From a checkpoint of a small mixture-of-experts model trained on Wikipedia: 10.9M parameters, a variant of SOAP for the experts.
Below are experts of layer 3 (counted from 0) of a mixture-of-experts language model. Rows are named router (the router's row for the expert), gate (a neuron's input weights, with its number), up (a neuron's input weights, with its number) and show model dimensions 96-191. Each number is 128 + 24 x the weight over its row's rms, rounded and kept within 0 to 255.
Before each expert's rows: "comes after" lists some tokens at least twice as common just before its tokens as in all text; "mostly gets" lists some tokens that are sent to it at least half of the time. This comes from a sample of Wikipedia text that the model never trained on. Tokens count by the router's weight.

# expert 16
comes after: ",", " was", " to", " in", " as", " is"
mostly gets: " the", " a", " and", " was", " to", " with"
router [115 122  92 100 148 148 117 128 120 116 153 151 122 116 129  96 178  94 124 109 142 146 149 110 101  88 102 161 129  95 142 106 113 142  94 130 163 130 159 132 146 133 119 141  97 165 122 136 133 118 182 117 136 109 101 164 165 147 109 170 104 188 146 158 144 117 148 154  77 138 103 107 125 147 144 121  84 109  81 162 152 180 118 136 109 127  85 106  90 115 119 117 121 140 103 116]
gate5 [160 136 146 123 123  85 123 149 166 119 138 131 137 123  83 135 128  92 113 152 171  95 102 112 125 124 127 170 144 144 135 180 130 114 143 140 138 133 132 147 129  94 141 113 117 165 122 135 133 133  95 222 143 124 146 125 133 138 109 143 164 159 115 160 148 141  94 102 152 114 147 132 111 148  79 107 119 154 111 131 141 161 154 129 109 172 127 108  70 103 136 112 106 127 156 140]
up5 [128 147 153  75 147 106 145 140 166 167 129 114 156 179  97 132 108 119 137 134 173 134 114  93 117 113 151 163 150 127 164 127 147 168 141 137 135 152 112 117 162  99 164 134 134 156 117 151 121 107 117 185 126 112 140 110 138 144 129 116 148 128 101 149 140 151 100  91 147  95 104 104 115 110 105 103  91 128 124 125 127 115 159 119 130 179 131 131  85  92 167  82 121 121 144 136]

# expert 2
comes after: " |", ".", ")", "\n", " R", " L"
mostly gets: "\n", " She", " Q", " V", " Re", "See"
router [124 128 127 157 140 111 149 122 132  95 145 110 155  84 122 162 103  85 127 150 127 152 142 155 106 124 126 130 159 118 108 134 121  98 145 125 125 138 126 142 112 128 183 130 114  88 168 165 111 121 128 108  99 129  49 153 136 122 156 127 136 123 114  77 145 155  80 137 147  81 113 117 132 100 121 135 125 101 130 114 145 111 175 147 169 138 116 152  89  96 142 104 120 151 129 162]
gate1 [119 154 126 185  87 150 153 157  73 144 141 111 137 124 114 174 115 122  90  92 134 123  94 105 141 139 132 124 122 108 114 137 137 120 140 151 142 100  91 160 134 108  86 128 107  96 139 180 127 182 154 133 145  88 116 161 129  98 152 107 106  93 128  95 141 150 153 122 136 138 120 152  91 109  82 154 122 118 152 120 123 145 134 162 145 111 118 153 123  83 113 129 121 122 110 143]
up1 [ 79  81 103  88 182  94  58 101 159 134 114 136 117 132 138 110 116 143 181 145 136 140 114 146 153 107 110 111 129 135 138 133 106 106 125 144  74 166 124 171 160  99 161 141  90 113 112  70 153 134  68 147 107 122 135 112 140 174 109 138  97 150 118 131 129 120 131 133 105 113 115 149  65 162 149 155 165 125  85 126 121 113 135 143 146 140 130 112 111 129 151 122 129 155 138 150]

# expert 21
comes after: " of", " in", " the", ",", " and", " at"
mostly gets: " the", " The", " at", " his", "The", " In"
router [149 125 161 126 142 114 151 132 108 116 151 121 106 126 161 104 139  93  96 123 183 127 141  90 118  88 147 125 132 154 134  99 147 182  89 106 159  99  98 124 115 119  98 101 115 131 134  91 146 115 117 124 111 101 161 119 106 156 149 175 117  93 170 136 125 177 102  99 110 109  86  99 109 154 122 138 152 128 179 121 131 156 157  97 133 129 123 134 127 156 123 140 124  92 142 175]
gate0 [151 106 103  99 156  89 109 102 122 125 148 122 140 130 135 112 142 113  83 117 165 125 156 101 174 107 134 197 122 123 129 164 163 136 143 140 116  91  93 128 134 128 103 171 130 143 108 108  96 131 144 155 169 102 139 145 160 134 180 153 149 145 163 112 123 101  95 175 147 158 137 124 145  76 117 128 150 115 117 114 120 114 134 103 107  87  85 146 126 127 182 168  98 132 157 143]
up0 [104 149 128 100 163 129 103 103 134 176 148 154  50 120 145  81 130 157 172 120 156 121 114 138 137 179 145 147 149 150 133 149 150 161 170 151 195 109 145 141 115 106 101 128 145  95 112 181 153 148 134  96 105 130 100 123 142 127  98 156 151  99 113 122 118 166 104 133  84 122  84 159 146 102 126 170 184 147 162 127 124 133 138 116 114 148 134  90  99 119 130 142 133 122 112  97]

# expert 7
comes after: " ", " |", "–", " (", ";", " March"
mostly gets: " ", " (", "–", "8", "1", "/"
router [ 72 146 159 132 129 151 116 112 169 177 163 126 131 165 150 116 124 126 125 124 116 105 100 137 121 114 140  99  93 122 113  95 112 107 121  98 153 155 131  92 120 153 152 121 150  62 168  83 153 135 110 140 133 151 132 117 127 128 127 134 135 114 111 140 104 136  71 106 111 121 132 137 143 126  86 139 103 136 177 140 115 108 138 167 141 147 155 107 170 116 152 139 154 140 143 147]
gate6 [132 103 127 129 104 151 105 159 141 196 144 168 139 107 131 164 119 158  80 112 141 115 129 131 148 142 141 136 131 139 133 127 143 147  95 117 118 155 112 137 136 137  90 104 113 116 169 147 112 136 122 164 145 150 118 107  80 126 108 179 127 108 163 112 139 123 153 133 152 134  83 151 123 157 134 119 135 119 103 181  91 124 180  72  90 125 139 127  82 119 141 160  91 121 154 141]
up6 [187 102 119 101 105 105 101 161 138 147 114 151 117 128 116 102  81 129 133 131 115 103 119 121 156 166 140 136 132 127 123  84 133 153 133 102 126 179 107 129  99 164  99 169 170 110 143 146 115  84 108 167 145 123 159 123 109 126 124 166  86 127 171 114 100 153 108 145 156 160  94 134 139 166 155  96 161  79  78 170  82 134 126 120 134 131 167 126  77 117 141 163 128 133 105 131]

# expert 10
comes after: "\n", "-", "|", "==", " •", " Year"
mostly gets: "|", " Total", " •", "=", " Location", " Time"
router [108 126 155 110 145 139 113 127 132 149 138 111 133 121 131 126  91 137 106 163 139 117 102  87 139 155 148 113 122 153 111 120 126 114 148 147  99 175 150 119 135 152 144  68 169 127 137  82 149 154 158 153  86 108 143 130 129 168 167 146 144 167 165 103 169 156  87 125 136 105 135 139  59 122 160  83 115 117 120 147  78  98 140 102  95 117 185 115 122 117 123 128 116 106 176 134]
gate5 [166 159 115 129 132 136  76 151  93 110 105 108 116 147 163 180 111 132 118 117 150 132 133 109 142 161 151 127 100 145 130 111 137  81 106 170 105  85 161 137 118 102 135 148 101 133 180 146 113 143 159 132 129 136 133 121  90 125 121 140 162 157 104 112 166 119 107 127 134 105 114 120 122 112 158 144 171 125 144 138 154  87 160 108 124  81 141 131 134 114  96 104 109 116 145 144]
up5 [156 140 140 137 144 100 137 134 141 122 151 132  82 136 127 120 125 103 160 143 129 168 139 177  96 101 157 155 168  83 124 114 120 107 152 154 116 127 141 123  84 127 141  82 144 130 130 162  81 130 125 152 114 116 148 143 110 117 139 147 125 136 142  92 122 165 138 134 141 108  93 136 150 112 112 146 128 116  79 125 160 170 112 133 136 126 113 110 122 154 131 124 190 179 117 119]

# expert 18
comes after: " |", "|", ":", " October", " May", " September"
mostly gets: ",", " ", ":", "),", " —", ");"
router [110 141 116 151 153 144 121 159 135 152 162 101 120  83 156 102 121 122 133 143 150 168  92 102 163 114 172 141 113 103 114 108 131 114  93 152 127 190 149 129 110 146 102 114 156 122 180  87 137 141 171 128 114 131 164 166 161 154 133  86 178 100 161 159 102 145 118  86 155 130 174 129 108 126 128 124  83 105 127 152 123 144  98 156 132 138 147  89 139 137 140 139 137 135 146 134]
gate5 [137  93  99 113 145 105 143 120 142 136 129  97 109 100 150 126 149 161 119 117 109 129 148 124 126 150 157 138 113 132 140 136 105 155 140 141 118 132 140 156 139 149 124 144 119 126 132 139 111 136 117 138 150 156  88 101 132  91  72 193 145 133 183 162 112 128 184 128 129 116 120  81  91 137 151 151 117  89 115 142 114 123 136 114 149 144 153 120 126 107 118 172 126 109 153 139]
up5 [132 109 166 115 150 100 120 101 120  92 125 149 154 127 168 125 102 120 112  92 116 117  96 119 116 125 156 119 134 119 176 156 117 103 137 123 137  98  72  83 131 118 179 116 136 106 110 156 169 154 104 128 106 136 126 141 149 106 180 125 124 123 112  94 107 123 145 123 118 120 145 140 118 142 123  83 155 115 154  84 166 112 134 117 108 123  97 164 145 128 140 137 117 137 113 168]

# expert 1
comes after: " the", " a", " of", " and", "s", " his"
mostly gets: " of", " The", "The", " first", " the", " years"
router [181 135 150 133 161  93 113 134 111 171 118 131  84 153 116 123 148 103 178 156 145 115 135 132 113 126 141 151 174 173 146 139 157 173 146 128 118 110 101 137 133  94 119 120  97 129 155 133 156 120 162 116 134 113 137 132 103 146 143 146 108 107 153 144 168 151 147  90 109  75  84  75 113 159 139 132 175 154  99 136 141 147 108  82 134 106 124 153 134 151 137 106 156 143 127 172]
gate5 [141 187 117 146 182 102 144 161 100  92 122 148 144 154  97 111 146 115 122 164  99 107 151 148 163 167 100 148  94 115 171 126 107 126 113 118  88 123  81 124 140 155 142 135 104 128 149 122 169 128 142 136 129 118 144  61 163 123 134 131 140 169  80 131 140 119 159 133 139 148 118 168 142 169 101 103 116 125 125 126 154 119  87 145 147 124 114  78 108 151 159 142 133 138 143 116]
up5 [155 129 127 114 131 128 130 156 143 147  94 123 133 161 105 130 109 113 129 139 130 137 104  89  95 116 113 133 159 107 200 138 103 138 122  92  94 133  95 101 112 143  96 130 139 115 111 111  95 105 141 132 145 140 125 133 114 113 135  83 133 111 125 126 135 191 123 106 117  75 104 124 114 152 131  74 114 133 104 114 156 140 112 155  80 181 128 135  80 105 120  93  98 118 145  81]

# expert 22
comes after: "\n", " |", ".", "==", "===", " ="
mostly gets: "\n", "|", " \"", "==", "The", " The"
router [176 148 135 124 176 105  98 106 135 134  90 141 140 106 125 146 144  90 139  92 132 152 137  78 102 104 120 146 170 136 135  96 141 101 158 109 114 155 116 125 127 157 137  91 123 112 173 149 116 168 127 116  90 104 115 125 108 138 160 146 126 134 136 112 113 106 115 168 121  84 130 127  83 139 175  85 144 132 104 130 108 155 165 140 121 112 143 111 141 107 111 113 116  87 122 147]
gate1 [114 127 107  88 138 139 151 121 138 117 117 174 123 118 130 167  66 143 121 106 156 150 143 113 137 102 151 137  95 139 155 119 124  89 143 127  99  91  81 139 131 140 168 144 121 130 156 133 132 113 107 139  98 128 136 118 135 126 104 122 143 113 153 151 162  89 117 120  98 150  80 130  96 152 138 127 144 161 100 125 122 182 154 142 152 153 150 137 144 163 101 161  96 116 153 106]
up1 [155 189 156 124 121 113  89 127 104 128 124 164 119 117 164 155 129 115 190  86 128 130 138 110 140 160 146 128 151 118 144 103 168 136 143 167  96 119 118 133 144  68 135 165 105 135 139 124 122 150 162 159  94 124 160  83 121 108  61 122 188 125 105 118 139 145 154 116 118 137 135 166 115 146 158 169 135 108 129 114 116 106 108 132 183 128 148 108 122 119 146 118 128 136 131  90]

# expert 6
comes after: " the", " a", " and", " of", " The", " to"
mostly gets: "==", " ==", " season", " team", "===", " University"
router [187 115 128 121 115  84 145 109 141 148 103 135  92 114 103 120 144 130 134 155 133 112  93 114 115 146 165 125 144 145  98 104 149 166 152 136 124 106  81 147 111 110  82 144 112 150 116 102 145 152 146 109 162 138 165  78 108 157 129 161 130 147 172 137 132 136 128 135 137 101 133 103 108 133 102 121 161 133 136 141 174 124 171  94 161 132  94 159 148 107 110 142 121 107 130 189]
gate1 [145 118 134  84 153 118 125 158 165  88 121 156 106 132 157 115 120 105 143 122 166 140 145 148  97 135 143 140 154 122  77 175 123 125 145 107 114 134 157 118 121 165 161 119 145  87 123 115 159 154 153  89 121 140 143 116 172 146 135 108  68 148 169 148 195 118 152  79 138 123 130 148 141 131  83 131 101 135 131 138  73 146 149 110 124  92  96 137 151 147 145 167 161 124  87 106]
up1 [131 153 113 128 108 181  78 113 109 115 116 161 110 121 138 144 107 134 131 121 168  93 132 164 117 118 120 117 151 132 108 147 127 131 158 122 167 117 125 108 129 197 170 135  99  88  93 126 145 118 124 142 138 115 138 183 125 177 135  99  71 159 152 161 151 110 107 129 129  95 104 138 151 127 144 164 120 115 126 121  86 116 137 148 118 119 131 110 124 149 113 133 184 183 152 150]

# expert 13
comes after: "\n", " St", " K", " T", " S", " C"
mostly gets: "|", " H", "h", " D", " T", " S"
router [126 100 116 130 158 154 121 108 119 101 103 119 148 143  98 126 140 119  97 121 149 116 129 161 128 115  97 124 134 133 134 174 119 118 144 103 127 161 154  98 142 144 208  89 123 131 140  71 161 163 185 117 127 167  93 134  74 115 157 139 115 103  94 136 114 132  99 113  94 124 128 150 125 104 153 139 154 133 172 141  94  99 151 112 148 108 143 124 160 103 108 107 123 140 115 125]
gate1 [160 107 168 152  87 110 114  92 116  89 112 117 158 150 128 132 115 100 118 121 134 105 161  82 123 146 138  85 183 117 108 153 112 118 127 143 149 174 166 154 153  93 136 163 134 106 171  91 118  92 129 132 167 109 117 158  97  90 158 139 108 144 150 112 144  76 121 122 127 112 134 145 165 145  68 130 134 124 140 102  66 118 132 149 163  96 130 152 120 127 110 134  51 105 168 130]
up1 [171 119 117 154 164 141 116 145  49 137 128 155 125  92  60 128 118 108 117 103 143 109 127  79 120 118 126 112 146 107 154 157 134 173 153 125 105 110 126 144 138 138 131 139 138 146 151 122 110 175  86 132 143 160 132 132 146 114 124 131  88  87 164 147  91 129 152  94 156 130 126 151 149 146 125 118 100 138 126 112 127 138 146 127 111 156 124 123 106 122 115 136  94 130 140 128]